Below are experts of layer 6 (counted from 0) of a mixture-of-experts language model. Rows are named router (the router's row for the expert), gate (a neuron's input weights, with its number), up (a neuron's input weights, with its number), down (a neuron's output weights, with its number) and show model dimensions 192-287. Each number is 128 + 32 x the weight over its row's rms, rounded and kept within 0 to 255. Numbers have three digits each.
After each expert's rows: a language model's description of what the expert responds to. This comes from a sample of Wikipedia text that the model never trained on.

# expert 29
router:135157122132123191137085140122122112111158142171088106166177167177120091164089098044170132116144156156150133176071081178174098126138078146113113126101104025131165147149164111128121153076125079140095155191168125135152116124090085204117140106097151072087129124126093140096165109145108157147
gate0:032159166089155072122127075178110196122111142120100117126163107117138155153070105143184106118071146082142150092133122113156175183056154121129132166142177123134133161190097130115117090124174164125091145165104138114121123176080140114087063148182115121129128156132182145140098124117167144147
up0:084143112132099083127135132164106191123146128108155137145160117130162099198097123128179096110065175117116168067105095176088186145111088125101125161101162152151118118154074150098123098107140167162033109150137112121094147152060120150077023212159099063103139149131149146132096117102118145145
down0:092182098117145133088128125149130193067129159163105136165157142111132100136127146157117184104123117201119152173159179105142091147159128148090132089192163136128127151166139127103068216124146147133099076132123165100138140100121145132182132129180151122109118100151130074144212185123151129156
gate1:067120107093132146136146164144109147117191118134147171149160106138087123091099088098113129158086155155099125100126135156131120122106168155144120064165113155145184165139118117066118139154095099164102110085155123112100085123143080159167126149071172107132085173095183131078053115152172143157
up1:136183137145126106094091114156109149153093098105187089136142125147113201123109089127114117168128129110147189150092093125164121213064188125141179067158135138120193188160136112081161152151190133160110157157125105190174099128099118082143118120176161156093132151115150138082124199133131067181
down1:118106137071166181142137132177119127144224141142130100113119095123177105158175139176107159099142160103173112166115168085177165140126125166125160112160121113116162128095172158188114127117121137112100085106146135113176182132108106149102157156147189068114168132181144105168173156174121120115
gate2:133151141091095192104147125188174171101154144170142093170136142119165116200129136101110140132113105137203118141081107082119126122124097136173163180139183130131186105175114156097179146152089105084097095152131158170108126095139131135145130142129185127127131130123108132086129089134117179141
up2:135114104076133177082116142147137101118143099105174058103131115097160120150172145087092128114104098147162136193140161114171137133146110090084117141136110130103109112108191103202143086139092129123147182132157137123133146128141170102136115084122149142102101136129116090116141100160066152112
down2:193158122141197130104106136150180118161168152056138149142125091134100115154135074083098185114084105104083136117125134130129144145134092119110129145156128086154129133136155143195118195178078101085142120156131172132104100151119146150104181126081168083127125114168090142159126098153139105127
It responds to: Hyphens and dashes

# expert 23
router:132156109172105077140113090177119129139100158214114124173136121133168126106135134167129141127095181141131191091156086058141101161202109126193079123178125146155145078152104177121152131152124181100151087057068084139134083100083124170152150168177193124103167142124140116094167125138056143118
gate0:084175119165126132147160126147123115200180099186090131152141150117052065109153147101088170125137209121131124185160111145184094138163142105179109181135109137094110188119118158107135122115115118154145059152121149114161088151162121121124167089120093133084150128155179139088143165192120077130
up0:134075037116150105188072062094106120154083092089176118152145181171150175125117085118140174142128076158120118159187130132129108123108151131141141069134121120133159086121153085095134163115142129114116124111160084100126140136097122140130129143098107097139175162047112143216151144061155121121
down0:119175111100133132127136112106086173136110100088088126060109120173137139111114157150141199134131070103123110119175101126090080094079138113110090140192131104148096072122149121160132098146122132180092143094115147152167120118136115131150135120099102127098082128038133149134122161178174181135
gate1:128107132074123132162132140137179119175108154144092144133141137151132104130144151143135120148124129145095128184210139119097105066140121102099163148082131151133126148093132126084105093125045093099086143068126170170129183141141153128088144138133141150119115162143097129120098104103117131126
up1:133167165176126147113120119149109169156072148134157117166134124125116116136119186175082187188175080092114090130149143163090105108144097120148134178133098149125158138154113160166117134162146133165149097111157098083110126130155098141116101122146086180131169120138139181127113144127142091156
down1:153143097182065159158157076140109121132205114156114139185086115191077147031145097112128221157139126215159072128162078151129154121209126134174173109169062144111176102086060109159123147168124149090180154080139152138119122162187127079094068187150097143104096096093138167129124139136111189154
gate2:110136137188092134153152097134125117095084125129150154151163066132170109088085135112165134143151107128105133157150152112096116098185159114157151171136086175119131113115169135097097150084195063130114180138092093118140152028124149137101127104114130106123108127162136112106121101159161090130
up2:099139113119156151186146118152100130093109163139132125189162092150121116117071139116194177121142176077098111123124099125085149092139151133209152139115085110121135137152126140125132150078125144123087170138113133137115114063104123132071153116139154104093124173144156102151095149126155096116
down2:099087099104072101136123129170098122183134136140123149209077139165123083135101123133106149128168129141092168139151202128150108135111133099102125102128117099112106155134157145118208147111113146189158101098193113109119118136155105128076082185136083132121116137115142110064096160146103153109
It responds to: Officeholder infobox fields

# expert 60
router:113078141124140104115158150189140103059103085140133136094100168183108152071073103089142080152132130104117174134147138145118070102148165096191177137144102112121137119095177115093098103140103111117170161153105134120142098111180147142122141175141133085095116132102157117105082144138150136147
gate0:126101147101097104113123149222084148117097077117110139138082137161084108164115139098145133142125137120162089094121153119120147167092048108181112154132149101099121121112108085148035093132118169124085139106122110144138064064070165080184063127124113121114117119108079129115122167203131117110
up0:092192150179173129128088106083157114150084144133156137067134111132111134092119118129118127142072164116132156134108136111110162110118147186138143074132057124144064104124103154142177094089199142142151122086098138107079153139047129167142155090134117134144083158087145170131117093109162130112
down0:128147094075133100106076132143165130142167092114132142081095169151139113113133126085145161066169109120167147181150103093125168163165116137154072145105114104153128089114174056123134121149098110121117075139105134106166089120181094166155147166161128147137137097102171136096142177077087140155
gate1:104098100168092084174080155109128134083117158128132125078121147058092145129141083098172151171197146160127135126131112098140079110171081066133107140137179119108128153145145136152147158188165160206172120101119115080102053130080082147115145156089108153091154121118139103161093135103141106137
up1:181170140092121177177128096124130175112135157189114093071112171129127129106133124132194152129138098090120170116182104084178136126137112099130076148134119143148101099131112145123104184146179096100147108087083124116148156154156119089144177152123165054118174182133133052072141095105116118158
down1:105116100112118164113150161132111161087118132102138144127117141088167124135134139158142201150155092132151145116103173046107138137141123131125132171129109126176116145091145220131104070104069117094119102056140107148131153133111118100101158141193161117100171128122097100158134183105134102121
gate2:126094110163122120123194136174124093175162102117179134162122136107147135103174139152104138089112126103130142081146062170127097098170122163113111189111191143166156135155091105162143181148155132097095137112164145139106096143105102115223140136186212058131103117158085098149100055152169156115
up2:123151205158119120109105089145142095095123104126130109125155185136108074153207101166096165072132208141121160147073137095122155122169061104166170155123103131104041070101096114126090108101118143158134118124151182153104166190094154134200159125197202072152131187170089113128107131113126104118
down2:170106142117133161104137192094154126111124104095114144126063110137140152185105089146174138103128167113082123127177176119129127146113140105110143112133146143162190108066122163122135145112142123141122093143102126150137093084149167162165168160149165081153144149120123130156109162104124196140
It responds to: Name and place endings

# expert 9
router:139153154159110159112151114072153102105163121128108127168115152105045097098142111140075105129097119103113135116086122109139175136194160121055148156132122130175097168096165110147134153115099130154145112122114077148187133160131114131105182106123124119187130151117106106083154121121078101131
gate0:155150136102212147152126160164167133143125152196173162150089091099130135189100060112097132134157146090149195142143129144127095166152125137157149210134144112113097160118184172159189164160148128089141148062121081174120094177140170153136117082145130120139157121080119166148106109096113176141
up0:159136184124152137163143123167170133140105105160136098168136109139117114125154107161136151150160124124115132117127114188114133175130106155106119215135140164091077127101165165151184179179038114132181109037090098177142090153129087149093146171170116119087150111097099126115108134099091124138
down0:174172106084123161091213119189160083111115091171167153141169189125140121138085110093208116167120124110116122116143153110150050114108098153191146150106126152115124140186157152150106164115162157164059097139139080135151065126120164159182187073184115125184140095122198099062179074154128094116
gate1:153106116153086120158130207118123138121149152108179146077151175075142108078098078111066087084127151118155145150080125111152092163146158180190158111093140142096195188129133139095155137159076126113118090099129148146174115138109093109155162088085137131105156153129166120118081097132105130162
up1:133079120125201202111080088121045121158151107183171124151166105125131120125166116089162114149075170188133118134135121112143143098074150104121071118139126090095132111148129139148115151104107120080080132113070114119157059131133124171200178155157123171137152133133166095135175114082084176148
down1:134126168177137157152080143195106139175112104090133167087149114120140157086169135037121134159115096126131124134108154110092147100099155096100150206131129131124155106099096145120153205173170089198133101090162098145123129115070103115157161168085152140135078149175081123161140177123141047110
gate2:132117121106118070088146129099087087090052177139135110169167145078169111124160069172085122158127128147075087140143177153107122104115094150103157126134077166164132175135054098167149080127106150143173116157118101139147090116077136156133126143155115106083166077130116064131167199111146160135
up2:151194104131168136122127148126127119141113145153107121107098130126113162109106134115161094126113168104118125171150134118196063149138127085164143083151174094074132143151129189145100145147132170102153119107137146135158076138080123161114160147134113094205131143136133166127170086106081096122
down2:136177160155143151124157182123156112221114081140072132097137073110090107093098144107109172147123146138111063150099113111131137185182165151123156131166098089063160131132122106125164172158124135104184115116113177159120107138179106107114123168174105105159120175132137146133095085166119165090
It responds to: Prepositions and table separators

# expert 0
router:108126139203065126106149113152132176080146124118125140156167163128140131082082139172119162146151152170091068178146146125158086071104127162174135111139106065134183094161145053180061208145134142127140153101128129119113114131101110168114094082119122125136119093183124136189125149095139147189
gate0:165140113151195108098154109175138117116141111132147141115175123141108153075106156165121111157124118149170114133151155212145149083110067115056183179158147164090123121137106188184052149151056145130106074151118161128195082201137119139153144134150103149139098176151099149171126122096091120184
up0:122155136051101105170133118066142169116147135115158128129158088119118190140142099075152077096165137077129188149137172155135153156141164128145197194160110120174102158137141136162097177114097118084085118114123108125081117098092098133096138138167137124119185063110118135068093083136161128127
down0:106143099095099113125138105151158132152076161144071163042154074090133074133127137138082046143117111120144047122145123144131154129116209129159127119130200157097139142148117173128125134084096153171077120145172086124077164129123118117124137092170099148105128159177160119096126121117122141116
gate1:151182142176180131114116087141131093096090129100126089144103109100095155103094132079138129201132120163128172101177132177145055092143222146131098134141108137146109139139125195176128147150162152201084112126193149148124073109079155141161110070063217091179141164145129141162106110125169080218
up1:118149118224130124162117127122125116138118090111159083150107108138053073195087120207137149143165122088129164132105139145131100111142117134122059109150120128204216196105129167142114132126138191152118130127112103195150068072112139136139138104121224150130111122089120131087069112124138117183
down1:151184120216103103127073118092075077123115126115094055152133146141092109164138114096103105108098135146090141124156189128129106095201097096208176123127077100161123095178136106063139155040164123153117175116133146099092115141126135126163160157104168149142182136161077119205129189172169136180
gate2:079067073062116130119093136068064155063137106167116145151155160116127151078145147117119070110082167130140121194102115102098171111145090164115131178183121155086168173130140156134149106116051114083144167106111116079132133085177133120175137117143228135117111120110111151207140118187141137136
up2:066147127119117152114122127119063160152137159167142096102144116125123209141079139143137116124138162082103122212157136123139121179138151173118125193146121113112172171104131153096181161119155056066116154134170151070125133099169133112160100119123144158191124103120042130160126170153126118124
down2:137102120119120116179122066108161143107137141138141135103124154112191145111132097132134136182133165096115140116152037132129043137109152102129113129113114161098212142161155130070186134159163166116146168082124121088121126153133140089149075113072148142151180134103111166091130160063081096081
It responds to: Ordinals and compound numerals

# expert 25
router:131116135241169197130103196138107111102178155127122122122105085091195157150142123183158113151110141122150136129144099173117085154139101182141091106113103157124156146148168111105081135118188138149144162139110119127131146108130069146154160116096153149172132101071129083181127136163072140187
gate0:123161084162134173137114153105221114083099183124091113160155091100170133076166104172161180097125158112140160126110100091127147148104070146150123145148146052129133166174131102090129164138165061147117102095131113153200092087105102141044079138159165152120117128044120094102119161120160136135
up0:167110104122141136125120170082138151107084163111107156148142171129115124107123181125111149168199097111111130001199111118162140156075109194117115082099098135249095137125098137164107090164065143146116087133116104164132056127114129123155080116159198106131135117091141077072144135063155128155
down0:118174131133073161156117173084136146099131148125149097195133144119176147167105128162137150110116121132111117134128088157143135107111094199161128119120079133138142088155113146158082105085180190148066074154173122150129126095083108097099160095117234160111127088074157140127113174111153094140
gate1:118201216048167134186100139154091163130154231135122126121142131115170127177124143167099119158141176074128142079108162133131128133119108062164093119118148100139113075109153159156180106119095154176128078149099129142124197059100104127168138128106138122147112115079107142120133092071082109173
up1:132163194123144109134146123184122110103158165156134151100129108140150162132137147155099115127133159144097103172122113117105137149127109118169089119145151101153141093117169129075181100193108122125127135138145125078113168141132083106126196132077104148161084114071161154116162081076155092079
down1:137161174171169125126117127132113176078098129115138112135102095094176135208164155165139103156143149119089139185049079136193086161125138174138101120051129108145131155138116067115159163176148184150138110104119096088130121121172101081127205128096156114113114073116123132152129114150141139153
gate2:236178167163082068131122200159103131115161139072135115119165093107159156104106128139129096092134141127081159118141126160130127182145146093074131155178155134124154127128111146146139107152152168161125117095136117182119098094116120088163108137111139090179100149157110060117094119052108104147
up2:218105134140162088125139106143059106107216129059079159132121094120143190130116170176122126089181144137071172124108179134110102190138135090075108153146157132134130167147114139136119108084142187102118137075100121111129090126125073122161139125113104147136156121118125093110088138126110085155
down2:068115116212111109121094119106148176073187159082077151109090076149122162107144108133136106100143168118098168107139109161086072169208180113127164125187150125123086166171116096105166136115121174131105157149141144110184104133139144098174131132111101106142112074104104085144106160116156105170
It responds to: Word-initial prefixes

# expert 15
router:123109173116083135124132069136131065143114171140073120066131127151158114153149170062153100122066135134126156119173103200089174084138139132107065126091187147091104078103147193169143151117133119160147093135124119196155065146177130118131145155094169132186144203159102130086140159114141126138
gate0:141077147122113101203135115131110143150135129120107157131118124116151136159149155156084142164149190124159099094207193131192148148133141157074155125121170082124070122081114152101128076099139167131135092094158132166110138055086161133125187098144144104114060148137107091111111123105194170146
up0:129111070129120178117167095087183112138083075123173133127145099111110096097130105122177084071138091147090145145166122162095119107056141031105153149125076149163122183141160081142127090138086063105107169094101126065110066149121133161137132076121075177132140174151177145109140138147121078141
down0:153160131112079162114106098120118122155144123132088141125126102095132092112138104174179147169140087153149123161106183088062155110076146117100168142118121128148092127144148064103121157132162102112100109134123153171116145174128101155124104070167066100136174175115086134106133144157139149145
gate1:132195120143113140158128147193129095098060115122124097068114128126129162107105131099126087194140162138135110113202117112107133097114123094119184095145085101087108140106118202107087138125043100131160119108092164159107097130122207153030154108132187158101139120107082129109113114099089138124
up1:126147143152117183058124140049119182134084135094141137216125068190114111190097124110103129084123116119116118182117151149084128169151134155083086174110141145136127103136133077078163168103255106091093060170088110112146186160165047192149082105166082162142108151089107111079147110153088067121
down1:188131126141136143157129189069139149163135173123159141090085094188113149145151121183115146117115122100162129175135140141093157151108098084089097151123127078126165064153175096099046164131176156122161104142072090162218121114141061217122169120125148097163219109181132147175198094052150125115
gate2:168141098122163105139176188104146088119143085170168117113158195123127140115098160095136092097115163188104166174172172157128108111129174084157156089156134186093198109181135051162167118086141090127177135149120183147104093143113119074136195119144128126158180113143164059132152105158133095184
up2:124110152125087141064061096108132198165103159049090194136138114084129117158128114174041163149122141100105112122103114135113124123094145141130108158085105093119088125051142210111088181136137130123131108122083123116139138111119150150105069139118107131123147103156102148163176099090119141072
down2:131101131203140128121133154121099172139094163092153159180115064157134137104189120158124120094170123085090128102117113179145160126112116133117146109161181125165061160162131108134117123078096038137116163176086127114135142147151135132144108131194064152058049065135077121168133165082169145072
It responds to: Passive participles and prepositions

# expert 32
router:080138171073138093126115118116149084077098149106116141171077168130152148093134111096118138114113096118121173111134222084103116113136175164124068146114127134133103109085079119146150127164152120139099104149124116114160114128098122100095098161118130091086105097191131065130143119109162126061
gate0:106102072124143115129127130179127075087114103115125160150166099095101101096160101109117225102134128129070116113143190170143127131178098148203164104146076067109117174104168094134095127164108177101105138129090076178128079122086115190115183046153147109120101066125129175144118127119100128095
up0:169162213118116126124115115112155142101146149131128100129089198141172145179151178200101107123143164160147135125178086105119116143143156085086092131115181132137105103123088126058107068136086095121119135134180145122109206106159168162122136139166203177126182144124112108158126093123129113239
down0:101135123171137193103174119125155109118105122140121198087106146105173126159121100118115114142121100182155087146137141111161064107098135090173113087132120134125108156105106099106124140135138149067093202100075131114082140155081110162132092190068090117124138110098203084162081104085087141121
gate1:134117151181119130119180110138108135183117138128065171097119108116129123170100137122099136069144148072115117094159103159141123142134137203122129152136053161090110145157141102181210134149118128158162108152148111144123108170126137122161064134119156144136096106182057135128136096203095142122
up1:095115125089099179076101121124113130134170099147160130103177148127150099113121130155121114203136125152130146120078095120129172111131104070120066157072189090202091125133090173120083169111130111152124093105089091123130130109139079097096143137141098110148118162126198149123169162095163066116
down1:116086166106069165139110082188133143156127078103152116098133097136136103086130152100132205118107177134136062105085099116138198147094155099156119159074161061137155163147193118123125123170122104132164105070136162165118076156100096091087134137119143125128131164136167116164136190068071184165
gate2:155154088138094163163123130153110124156136138140152138183167148155123143120166147084123118140111110089109130078091149104123156118103163115163151127154151092130098144095091119130176084069104105086135119169100120125131143131186187086140117166131195103120193130112106137097119100083162099075
up2:119146208135123144120120153106092187070105142124128180146090148178058154128163138160145120096074121114164147150125098094113139093112120155134116193060138122132116154147136110151091106116163160133153145110109112129126143120150144125056125203110125117110143101182087104132107132132159136123
down2:074100117149066148135143131183106161153158144119118166196185158124152120180106130186117105119123125113154111119094105124146079115119117171119174134141085183082162124150119099151094174143126122123118149112140100139091126163137166083151103128137152137068163141144155091163173096106108188167
It responds to: Table pipes and separators

# expert 21
router:100094162112151110098105114141119119131189162149063120147115109168186093143160122098083094126082122167144091146070092098142142133097056092108112169131098122127140113116157172155141127130136184183177176157163107148081140142156151128173134163144125054055122150066133119127130145104166124083
gate0:151160114162099118113096113159117103136107145094096079104155109154118124111118117109132072102140109112152118179140105099074047125137191106126177114127174152159159163097086136154136101186158113112123143098111125083149122111136107077100145097158126169145141114129107107198161157153086111174
up0:139118137058123106132093175081135160143151142140125146178072147101118148117100128136130086110171150090134139104174128106135125164136126112113097189163135139147153088150112143071082102132130163101188098116150115117112140080143158106152073158101132090166072114141100129128158100110165144109
down0:197112141146153174125161102166117216178144122166103089133120138130196152189145092126181130156090158117111195068106139125096089134172081151104151135131107093096110113208124139093147155120137147154041160147170157103101142138114159142134157108124204100064133142125110080133108110166122135100
gate1:107143153121147199165072141117123107120138214126083133144093126137115131169186139122185111073182127070146176128128143091109138103070114118161142126131164131126155102079162127144181119151120206163086174090109090133087129142148203094113166113134124104047147153120086197074089047183085209085
up1:165133153125141208129131116101090147121190169137155085151097184113147129115171120106171109105109154122128143115109158114145131153100131167146099075071145134108117063133175126129150136068130230140115162120143086156105132123134166119120145165159154172053149131159131171132127062159151157089
down1:102117182118124131114113126143153107095146155103058158108083145155111155097192090106125094166091150121131169096110119130146163162101181125165093130165097161091149141058138129130223169197120180071119054139093112129083106141122131088096126150156178168134157157142096152140087138139120106112
gate2:152067092121150083177117109117109122080154111114135074086172141110172089069148113077109141144117135099129109127153071113156124147150086107113129059115102089163193119109128110117074186129201149145176097163107110119100143092120153087101151123125090111094112141143127147096108156153107181099
up2:134147147166108181088098160139218145109098131084103120184123095121103114193103158134110163130165114111127108134092161157094116133129143124118096160133088133101072118083084104119128089134123147130118142104095163107159160104118088141159099094086149078138091136089152162112148124209150136152
down2:110169140118158156167159172105107125162145090125140139116078144142128150184134158139183179119169175123082074089135143101067141115135145127114113174107125143099093148175170042098133104178128106131109145107122126128163236174167156195083068128093113109162132179114142153178168139126096101110
It responds to: Month names and date dashes

# expert 59
router:113072209102168150115059148149133121089090136150116107099123165114138122095114114104111101196105154135161131062052153154091166139110091077163126115138120128116128076158174118118125075117133101111136120142065171143131111122160075125173102160168106179112129144059186169061111118129137106113
gate0:132086081123156121133098255143126129102143111175103118133136117122161143130116109079144137127130154137144131129162150126127130148116150108131160094162108114078144138162162093140111099092128085167129144177109102081111107138122107159070106102152137104070103117106152111104119151121123175095
up0:134087105054205120145137219165114124101131157148087161146181117115175127186128105111109138054168141167098113163190147135091101111136162090098139095150087147057115174162136081146134095106115117153151149154092098059114058122137125134089160125132118106113099113087131115106070118134162216100
down0:114093107087157126172133084095119077128072106126159122128179127122119100140084050131114163118133128115147168156134155161145089101104118147124129150119092179156132125127156158139112109127146160112169167129203124151102183155148104074161146169200184182074142088112138159148106188087097120167
gate1:179146111088084120105176091084113167129147125094096138074106161131140147114125164160171127152148143125098136151177116155118192120073118130086118093169108092150135087093073159126091127074094145138087101112148125100162153140137139102108131087134082163183087138177107119146091158146089164092
up1:161100124127148105107187134168140170111229108154066127068166139093138182197205091176151153128106177102069127140119122177119153106102063132124122136165129080166149148118069107130118162082103099159157140104170133137146107128140106193127107126150103139142114086153169104138135170114106195084
down1:147110092125128150146165137076142153118091148112136171059108111087106131147149128113131136146134168149118192138139107119126175165141168041091132089147136101067142210167128103098136161094157149125113177142116163155112141126047119134103119162166129096148116087160144152142150161193159196119
gate2:145141129125162173177187100181103084108125164167134143069224122129076086163152161159128179116105130190147143112215118110121103084104118125077059104116138166122111094116110144106117143058096158183130153149136173080148126080146061124128139149140142058097118167125139110128098154147180116081
up2:096176098098171064120125141146119167151124091076074154103075148091180169092085145141139181098197173069100118117202141176109104124126110139116124129156076156124150132137148145146121078133183146071113122116134188131053125173122149148173147126139117085186107130086150113232088119120143149106
down2:084102083140113093153118130148153148079143122153147083150081103056164127141105089139137149107126110089134138180106179091113098182138084176137079129142153088105138106085159184155143190111151113166084122074094103169119122190109085120191128151154168154163108101135101080148106142164149129102
It responds to: Object pronouns, names

# expert 61
router:132175114125183125189149141159122088183169071115164133136114142118173160100165099141087101129156140177189123157145103105204168119067136167168109151105128160106181108175121054140121092106109141106180168100165212140104119078078100153151073133161061168173168091175117123096152110185154150127
gate0:167109127065136167142132091178138156129179129127150087139108142136116125124116105132168156121146151138116143186117159144134140163082105118142151176160103138130161112164137105136131171139129194121136117081096133127175116091149142064146123081121110206147182102098091153119127100176115137115
up0:149148121097105149113089124161115162173159124104115089148151183064107122104189112148126100136100095150127132141093084160146161132036156097111105133122133128126165141101063107097083116090149185093161148062121107174187168080131104112134119115141156136113156133104156130095059149116137116109
down0:198106157103093125083134113167119128106162146104132118099121161152134125127078093137141103157109116129142104144173104132127170195115150093096071150130134110220144077131128132117080114113144083161145154090173128121170085113103113156140167103159133120118171116144108107065137132142118117140
gate1:145107113125169160138166130026140160145165096172154121066088153102139167102090113148167096142162144149131172172067136097154142117140136096080135088101144148119160119154171081118088126096081097124139123158134054065124030161128154148190144104160109177122089077089114105109122076109075186144
up1:184077195094125127147144118089141149123161120173183098104139114151155078175103116113185165164119099136149156195099123135126125106133087075113173114144146138094183083143170139132119103105132101123155160105169068093132100056101120118137193066144137081143094064109112091157101121134071179144
down1:139094168080042140088210103086124134143157117101114145079188167168119154135125101127145108170116150079128176104124146137090141100123105121112085153138142176133118130133208171079125136102118101148135134166166123105119113047084114187158115138152121114142134182067143138127155163114171087158
gate2:184118098083102106114136142107134131122120142188073086169145150186109100146098103157153138163128101092122116136127136187053194142090148136121147116150122100150124135182076120107115182134147080134107131124067102169134097144122126117136096151222115122114066106149131125127105130121090173117
up2:099177158108110101178114097175154131159131148136119120048148115133156151119115116114112105104109128191141143168131129092188125109210147158105112069163220085061108081118141131119094127176121196124139149156132128083178150108143120144138111073107167158209147126148125125120133133076115124171
down2:112152136182186200145189130150101132175109113093062138140189148123185133064175119086090112134120155178114117144174161095179126126106144189103137127164119124116149169145108143142053128122152094121101121136133143125143178109109046142173159087086113140122147075126117055124147136188149111148
It responds to: Verb and abstract noun stems

# expert 52
router:109072152134148138102171075099114119160091129121109184190156123129124128039157172148108118128156105100115093132123110137167170177095161132077196117111129110111133121110088048086116152099145010085144103110111139152129072150136111154178092071148121167137128128116130084117132109118181120137
gate0:084184109148170080141143147087112200145110074111084154126148110117165179150155059118136137154131111109114107163114148090172167135118130165159152091082152105105199133156115082149164100160115111106118151145176097123144081120103175104086151145120113195127192144104130130100090138094129136142
up0:185147083155176137162151104174115119139181110152152089127145069183132043100113137101093133144075127194159125107100136109138151142129133142187057115211111096110148087156134161139133162104146142115107136137099166081132100123124080141148115146138104123081129112097151133134127095211150149119
down0:132155149153090107064100122171084094129101112124129134133079131163138176094100124107129089033152106093138140153102056115127067192073159092091153119091150103111071190136198110117060079106125163144122117158149105173131131197144104134136117084155131085100084092092146141118131154154148162108
gate1:114133138193091078143088138099150123136116114140133177109110139077132112064135104139113113098103106134093124155120183145151030100161188130143120166162087107182137138145085123139144140172144139116095127137156118164069132123165144106159155117073139107148166128138159149083158172056081125149
up1:174132130161151111064095116094119099141076127148160137097137190086144207125085122122139118115134128142095069127157145147109002171119178136103137185178088107154126145125079129111170116180204189097110104120182107091088157161157203114140108123091121125178166133078101136108133177102130145167
down1:142161140180103115122163154116155127094125113138177134085134142101097104212128102123155114071091110112133149159083120128156101108158136147091146132197085135115120115152073126098095101180135082142106144105098184118139114139104174079088117108133153083123134128182059117125064160138080152164
gate2:053174111191168157190096118113115189123161206117044138191119097117185096171124173188121140144092104093138177188148140107080102116112127116186116103151135083108163181130144120087116104091149111143138153117125116144072135140166154130099151109171127161105129143087162107148103117094155126135
up2:155124132097148074071163083123141124093129120127187072094118136155137113114116057127160169207143201214065096156069147149120134144158096129124087124118150126123103131179062177176116050173084139105197132129129130147160105125124115142112093145142178153204129128205074054176086183146114112156
down2:135140122087194091104099052159060113115131098074153121152126131133076080096168083125065116151116112111110163147134117157136141150079135148144115093125159127117126140067116089116179173092079090088100090124150127143117181142142103129127149118173133142132143151113126081180174189167118124109
It responds to: Word endings and compounds

# expert 19
router:146121130092120060098153115086096178109110063098143133162177102162155123137139120168120133125109161074154117075150079112132184096074137171124157109097081161090099171117079097136153100092128048113130129128128131122100092134068139122092051189196091152101113119129116111125183161180167172098
gate0:097120139078094142114135100142095190152119096121123173135178096053109082128127162119084135106138083141171136129158096073149141093104085118175126185107120111068121134127098156178161159152122177124108148142103082124126132121090157177100127086175134111126173090139159172118164163170142128112
up0:147113121145134175147165075130117155120111095097150151114115116167139149081166150188106101114139129077105048141151152098157138098093152075131142159113137150152143154122109053130123168081176194195162123154081022154210105126129126104117164104165132105112108098103179104142135150165155156147
down0:118105133064183129094170173096111121127080117140117192214161102131117133096104109143179091069088097088081107195087139186117111158117098055122147098091182114134156088126171043101075142122118110118171090137066168116157145152129144127138143092081129129147162152129148079135059146138105070170
gate1:115078118199144100132139124062117107123122161141107166122144135197162110104125091197076069119100126106112142084094168122143169083172147168057067072113133173122089140078128114175178080106126157126120110134137098156116144154124138088188147168154143114129115084136083115134181074147152130190
up1:094097139072092116138159110142141165158096128132133151095060106149163145151112190143157138109130099148085113110127156149146118163156088122138169088117101128111140119140084148186091147131120132128145128112102082129048144097166109096121154095128179112123104131095077119116158138156147157110
down1:122144147166176138120145112095138127152148143143140102102139158083111102148131140166109156138095115146114064185089115167161130084165124195116133084139105070106169045075110121126110082143137109122124141086105122092125138071153133092092135090116138119139146109145053055113178144139167070165
gate2:148116115137084123128128133115163094104147097142149065148172139127128153097079133135157136131139149114173097167129158145128074117044125195075107051148133097122195087150108162119086149147090127113120112147105173151152106104133110077122165096161128132119076129169146150129159137123191088126
up2:118124067078187130175134094164133145168140077144148134137098160115124138119131163106103213150154131134167104115121133144138079159182162139078153076128100096085152160141051162154144135133078149083076132092150089121102155136111148125073080102144103151106111130134141177069194094118139132125
down2:110113118099113086120105113107177096094160115148161128101190161117139082113091126128091168123149175103151129119201129167125120104105105148138156142113135152105144110122080064136116126109089080149137112157128146110163109127135124103153127155132093181126153139146132047122145112099206047137
It responds to: Noun endings and heads